config.yaml
balance_bias: true
norm_place: "pre"
rope_fraction: 1.0
init_std_qkv: 0.0264
Below are experts of layer 8 (counted from 0) of a mixture-of-experts language model. Rows are named router (the router's row for the expert), gate (a neuron's input weights, with its number), up (a neuron's input weights, with its number) and show model dimensions 0-191. Each number is 128 + 32 x the weight over its row's rms, rounded and kept within 0 to 255. Numbers have three digits each.
Before each expert's rows: "gets" lists some tokens that make up at least twice as much of what it gets as of all text. This comes from a sample of Wikipedia text that the model never trained on. Tokens count by the router's weight.

# expert 3
gets: "- ", "\n\n", "\n", "==", ": ", "== "
router:141193119127107125164159123144130076033111112118181135177078182139055076121105137104129162090108084094160112107111133109114120101108156155156126165120152119096156130101143119122186137190139154100154124133176113142134154168095139127141149124119166151101143118126138140109135097133125070104094172112132098046112096141076120108121123140152162138120175129163120124176103181094222116059174178183118123153169083162110108033077099077103089124141090059133157186135126143145133178129134140124128151116087158114169085164148145057114144120104072143135137094167104138098161168131139169108
gate4:124160112081150047143156122162150091104130103145138119160155101125155095128135157178088104131088089178089162188172089149083165052140115194091040200134079154117159154102158127126206138134095079137084127147060127117099081125141109098136096141081134136128168157139147106129113205127154127111091096154171088096183176136105083138144163184089106192151111154125086130069107127110070122107076138132139049125114102122108177082173124137122080115172108099140151109129166143101140122080148130115137152105163154138113122061135120135107104156140139144122163110153175154130157127150118114106
up4:102142174103131162159109142134110161051117128099126243153162103143160164093121118147119158181114066173066141127065156164133119165104113151066136119079144143112083163133174159127082117195143121212106139077052145156129148149137067110128097160129122142141149137098147058130134142117101087142111094152121157104165111126101119098128155145177164132148135118144120133162137082090184076118081153141171037123135173175055167139158119161145107107117092142127172143199112057134146084113141127124100071109105130123118118151148102118141123144146099170139108150132095156129168141092120150137

# expert 0
gets: ", ", "was ", "and ", "he ", "is ", "to "
router:159108091069182095150164139127138174133128134117154158111115156138025197098116110100153174077076130092158131101154174177103133122171112142145148129166141088125139117104169166094107138143171172098123146092168142102104183149151116085110132094118082126105154109164123229132146174111144080185072142092188117113129098161129079159110144165091155123092152138172097108132125136092097120128110154174177178123138137187063102112120045141125074160096130093154091146128192173143117116111124137168098101095108123128088144121149149077111081122104083134133196131137133142103140084157099168147
gate0:091160102068128067179153125088123185122132064154179115106126077081152122126104163106148158146086089135114099112092126144173139103102174137177163108099155126151102142094128156151152140159073151130156091118092151153138180091079104145126080150098121138092133147164148170103121094109132114137126148193146168199130081152156177135154114126091151147118084135147123060071144166137096156133178107113142163070109152150185167118088172174168094113101123104071152116098178172123150207137132181181161125125093122121182101202148099143138151154119116102151192114083097135117068103126086152146
up0:162126096123161106173120108138087141072159149132150141171221142140151107086125144151154162145166142088161105106175145105113226075095122141128108133162061093153114116147111093068136141152117132062135138159098141117153142087137122117170102147156123158126152109142166122188087127160132132127129081094085168098138171102096110158113145138134111103140135103085103165148123100111126095078130139145071175137105093140086108132148123131088070114163095130142096053121099133145201059165095138109158074174164123110112136142156062113099134121169104185181089096185208096150177132127192100115

# expert 14
gets: "to ", "was ", "of ", "is ", "as ", "with "
router:188070111074103154149124126119134119120138083113159156202116143134140186084118176100106171105108148097189126125109135168111118102156107162123101153112201114061138112088166126110118100150199163084116146117142184118143175146173138137142079166133140083172132129120056166107113208113144154200122183191123119141138108137128112124146164091137140154087128168191085089158133174105111172126119071173135167154132105156108125068111054138117140079096141088102125153143112173146111104111153139161157110078088140116101068115155123115130065130129064137151144157150092133148165065124114153162
gate0:153104193145109143158140079108167112124120095114139147167144099161143194084118135176093192119153126095170133152078189114056153109058158162111146119139093119138166143179166163173123130091157124174117160093146124082180155132171148093117139114126171135145148146148107165091094159117147111072107175157146156173146151118165088211151196099119137136117125065189076111105148147123091070145093117125126118082084097105156170160129199152171152131153102128185161171128135167058143125095104116135128102063133117124094168082149091124146117132124125072066096146151173146126128099121125123098
up0:080147132131156120071154197164135090128170115142109147095137131123128123143133146097082133125129090093127136071128114027166113127110170129139176136117117123093122184121170149117127086107089127140101101166102140175080125114127113063121127088152137160081107187151105079100124136097112169118192095050209166144133200131154150141158131085123116108157128167196123147119114096060131127114046128140142133160125115100139178150108132059148096111143155143151089128128092156133152103073181158151107049168075113119129153086152101124200155077151120157123143136125158156156121167066106170121

# expert 8
gets: "| ", ". ", "\n\n", "\n", "- ", ": "
router:157123126078039151189101119134032094103103080174193181115107194120070136131094147100100130138129107129168106122156195133103146145127164135201175132135111152149141093114076092155185085124189137105190119104140127146152142144111067146182127157124122115095178153156159164064118124151153137125132167135137174140140133111069117113115148167129114139092170111126091114115138147135192101112161091157147129206164106151117088139112076122117120120110175091113155128166148144108112120167150133157156097095107144138068086173170100071115069116100128122139170131117065183100132123141157168116
gate4:163122146069063114138185108101134167167115177150135105092197117075148175091101107096099193141093143167189175096128081116112137099144111160133127096142129156108149133132136068098116135064078157159123170118115171123166107109130109126132118174182120127079135077128199138100140136110164124116112133126123190104110149151073122146168135149141171112122130144135139073113126195118181091128164085116145156138143119101148136147156193133107179139104081135126107061162102073091179088139133104089150117098148093066105136162096132071134117116140135174090186146172121058125157091203108093165
up4:091130118090195100176155168120092109122116101088156136138116125154060113135137142141103069110139121115081198118137113134126121144090180127088088127133106076089142081119111131144133151152150151127106164075221051145138119148125098150045077165124099128126119159112088104167084192169119095107178160076148145136123079113226128171124110112188091098044069120102117136145138140138109108096098106107135150069082129139130141142122176105125105189142135067132121138108118085122143161120126127168136169144096151136159155158155156107057147147140155155120095132090150201104144156140132095172

# expert 21
gets: "| ", "- ", "1", "2", "; ", "."
router:133141129133096101173105122221091105114120137126160149124098188101088092140133132122123148127136059119092123119096126136148117085112142189147128155130104145160184143122097117096194118171148114037227151108177160135135131129125084166174130086126162066086150142158175167045132128141124108122116168125155176142096122147141129155099137089131141143062177124057123177172083105043188107097151175108145124178153117154147142105116087061115124115097122137141107115166146138151129129123157154167144106062115142172156129126149084070147138093067088094118140139161110125115133160107159149173
gate0:107159145096162128156127134126103135149150084070135090073108095161106092086114129088169119157067150154124096195068136083153081029099144146178151139137110129150110119155083073104150140168118099148127073142107118151148113163102114136188143099135143107150119194147108109129132183143120134126159137126131083121118119094143125167080137094090100171100188097098125085139129057135124131096129117112137111118165181123148127108091126137128105114071147055140124142162096111074083156109151177184137033120197129094121091108130183068156175094161125095102127160098141136070110084060138124112
up0:135168088153074108137174171118139113127106140134103116161117098163157175146175082121108152203124108094086166102106160143131148113107115071064147101116124107156114116135140143156108080101099083127117146116125122147083157068111099123124118165089059110147216106115148098136098171149101090087116109070255166145192123107103148134087138112168118122174146130118114101114100115132124112146109177087098141174097151114187118148149160098157178151142098085115176097128097194182119120139174114110087135103173068134119152172132143148091092139136132079169162127094148113113146151095146213095

# expert 15
gets: "|", ")", ".", "s", "a", "6"
router:161178123130143101155120110120103162082069116147177144122122133131122146083130107114107179103109129115169084103131131154152130066100087116172173103092197075142125108138140098102130138136160193097127087115169149136149078127142145112133118081116115143098196128104142154005136130198168121120112128166157206135163116172088140198147151126134090147074143136126143153136066116112098110096109152196119126123181108114047076132092127116122153180131121120118130131154101141106131087148164130119148139098092162165107116108196121167203114138102095104110124136147090104179064095208111151116
gate0:127111123105142125127090068117101160164118141107121093105146125102091087154162110190159166132152099139135116158135140130138214150080136113144134131145157078126143183137158171116145160137090158137144124133124245193134153169097121121113125104169159157100113075161080126169091082149165091142107088052145118120129127096053137166140086133141116097129183131086118105143118151147168191149083161147159063153179139122090145155089086127193145111101171090110156077134149149149138069134169136107115099103171113099144139124123082086139128099104154169140094102081070053085141116074136100165
up0:073125127120155158100183160130145135083114113144171149157096079126128124155118122117104110145125117140173154125139140086136139114174087145100125063129163173126099095088134101104169166116180151108155075113137078096080133101141105154126139168092071173177072099124120123077164149148136201107169193158137165150124127163152173117133217127131088157116166104133160133113163163039097147098119133170151118144091062147161146153141151088106139081104146171150103183093132227113119167098068089117104095118092128131132130132164182158155120166156105142120103077072122152128129101064086088153

# expert 16
gets: "of ", "in ", ", ", "on ", "at ", "for "
router:122065120091143082153164166144141094124096102136167142125102126152125114119095152113121156093115081109118124077090179118132146127112067153144170078118159144078147097142106125119154122130175122145106068125144121108160085124097141140144153176086171091097137119141050128114114134083217168147119192151148141097144051163125131118121170074212114150112187140188080099120110116112136110054117075161159148158169073156122141046100112118077151077134170099139127110166097181148120137137148116121120110118114122206176112073167137164129136133171077114143136156135076145110119112177155183138
gate0:125055169129167075107141135145220097064097144086139121169087139170174147070158088149161059138123147074115109157163120132122140090104173131114120110107145082162074152070102129076115070154189060153126203122119202152125105169078084156121122105116124141184163137069154144100088163102123105139134131137176145144128176179156136135165189081110104121112078102140155089132103112092145162120082090119103168124152144169127127098138080134145157178126117109183147096141150125122112100118185097107126179121150113166121154105131066142137098170139156151102147178152157112154090116137132141149
up0:136173137175150087087113125129105106114064141126186115073160133122144132120163128184100106156142178177126059086123092161175149072158143135196158137089114129157091123104095111125101164165131148137111124099142218136103128180136121124111135125149091128054113140171192163093116156104112167149104169159105095173137127164145127141115104118164163168141132164132182126140137119091088109130125117184115161181113113105159111163157183193167191110124194113107123088093134172150125131085106155153129079025100118144123172144094145157086155131076069159128167122102167077112122072106118110117

# expert 19
gets: "(", ", ", ": ", "i ", "a ", "o "
router:152121103119091113131158120209148134114130104159190159142148113089058129098065120123151164128072097116191060110135185095104103103152124116143115123114119148139130094141117155087182109156108168102145126134152147100116136170129140123154131170106143075132152113156133192117120109110178125163080138076162083098194124172118138110152149174198128083091136160072094120146118121126122104086201104122177149119167148153024115105081100114110146176157127108114106140157134185128091076108128141124086095120128178139076111164157178127099094123136065135152154130135092203109127121201153182146
gate0:116141117119074099145137169082105155122145180124145142144186121107118101074112176106181165094116065184150128149068087176110123059115130122125120171101129150136147098061180179124158123111108112109103129109140170102159105112080154122192151146154115134108059122095157141188109185170167087123116141124155124124116193128083102079160075129155058124059112139175169153077113121190151129085062111111145112125129129122175164069087129124126147119106129110073108151139161117133111153134128152099118056037102182127085140178143128161117110133147130130125143155142097069166100158112098128137
up0:131124130141134116193138188125095164191114192109106163148153122129119091120172125134198141113141097165185117191105070126106098098121134101099143168106165117134109122084178153177082108124141128135064121120134086075184084115095143117181173119204100172160063119118195164131107176149139112111114147113175144160094136135110123094184099108114125153087152124148145172119128166141107135127103115127102066125122095124144165089129134118120118105122167079084125156102170120083130156159125124133109150072098168136071132194142134189111106162168162126105140196109155085205092153080083072156

# expert 18
gets: ". ", "| ", "- ", ": ", "\n\n", "; "
router:146096137095038101173170144187127123162132100142178171147106151049017133122061101073132139114075107114166120076113158119091138123157130116141138136143130169138142091125120119090194088138140195159160105091144155102152115121129133113160136131134109056097164105177140163059123156156157112147115090090187121105161130154100140115123164151192155144101183127117091111134106141138141079124185123172161126152189139140059107122068113119088137113114124155132120127183120167149123086108147129181096109139116164181084098126162151075096093136112078148142108153138094178109119160146178145146
gate0:110094149148147188130145111185171101133112117146120161160102127089154162114117086172178147128130126095114147129137125129127139119187135145149149077106118203125140170115096151115117068186125122119131156146146202129093151124092098073113156070133096108175190077141131162002154065174078124112134110109092160100086200122117143060145158121105117204111109148135128104200067116167103111086117147109117112139118128140148142164118161120104164140158143118151117123141163118161089091116078189189082099167134119096156153121164137132090043096123120120149119120111126094132075115143094102101
up0:104078111106124165138112130119119167125090135133111076035117166159102104095144054146153182131160102123092117163180187122135099091119115154138127119146163160076150116139123111114149097185084129045115149184148193084079095134055085104157176095139180111128152101101094122105090092150137128144165071091100109130153114119075202133116156110117161167127170142168147179107152142165123163105121070155149124145113116088107152130113163162097136078125151145167074149090149123112153134169132150189119094111064169115091109119149089094123109181136135154081162110153155080086152067089116118105

# expert 13
gets: " ", "0 ", ") ", "% ", "\" ", "1 "
router:188152136148094091180233122113159148110150139172150138185106147125065197140032192099150146108095083124149136111133133122081115145150124164149132115104122141169110106078183120113188126159089093066099101094159067072095134131110087115114139159116135054147138128133128127083114143122107150139114196121130115098118118106123136129180130146171124103099131180218125086141149151036156167085110180111119131135174108156111123101070084124099130181096091115130100156130175185142098157137136101154098117101115165128150123127115131113100152132106094132157178103133130126107069118172113162137
gate5:160174153128066060137108116152117130086179100092171112110116134121108139186146107129138169135100173134166113126113160081116122193102107130159087105137179099105075107083127157136113150104170169093158097081239113107212112097141133082118099161137137095173167175128099104155096050132114120125129171070072122135150122137147111136090146104103121148138110137137118098159162055126135136118160184091160136108099085108122138169060128136150090122154165154153149115147197153183181119163170108091100112130197131162137147123120197062087143103126162151124122119131144130113150170134160169106
up5:129123158122132095097074125140127114089072114106110131173162098123141080115204086139136153132148151161135180098131119111104112142158148150162208142121180111086121154108155141113177159161111152081150149074155134177170179095112157139210052175114104123181166132146120140161134090153114125136122143108186088132128130162185135135150170187090132106126139148098152129140137122111138074136116176071118131153161090092143203063137117162149163075203113113061186083152119108113122119220094151143125112165117162152182139124074137167120180126154115135171094095115159095119108154100132126152

# expert 22
gets: ", ", "and ", "of ", "in ", "to ", "for "
router:150071111050139087155122166112156099143119111143182202125086161158151170125093192098123168089149125142119148111137174158124109116147065162158168117106163177085153103119116085117118103181220164116106118117142175107108103125137127134183134148087122114091135132137090169112111167133150140182098170131152130119129086138088120090117186123141146113100144184207103114164053163097112156089130106153150176176144094192061088083098091106094142056122122084111096117186088192141104128125124172136152122111111158121118120095160110112155076140128071112116112131165104136126105114134111195140
gate0:137115120072110109160144184128212136148119113113142143132099141162156165151183122146196105134127084162150161118118166111132108061121100093136143124147117134110117124122135137158135163132101087144178121093143148191128145167137092057119112129156137151093173112106078162189037123131111126172171092137147117132107099171127081136107136091104161135163172123184133157173139115158134172166106173136115122148134173107090101095122125085161150077083175057105174079156112196098179131117171140097096115103140079091112170067155170113105080152169144054200126148186123145158086118125158117141
up0:111097126088126123170103131132112149137144100097124114169084090133118215133130152127151118124158122152161186148146180125109152107124069058146179166194166127078083181134089173190092133146105087166125158157127167152156140106132098154079110161159137113145164094095072147163132158120153175146127113133122121175136146187113087129106095133056130180131201092100124123156065106122148129144114133129097104133166159113092104117100112060124127088062136096123169119168141157086160070152117083073113148120091115091108124129131153114110097127151153046156157091202110110087095116179138162188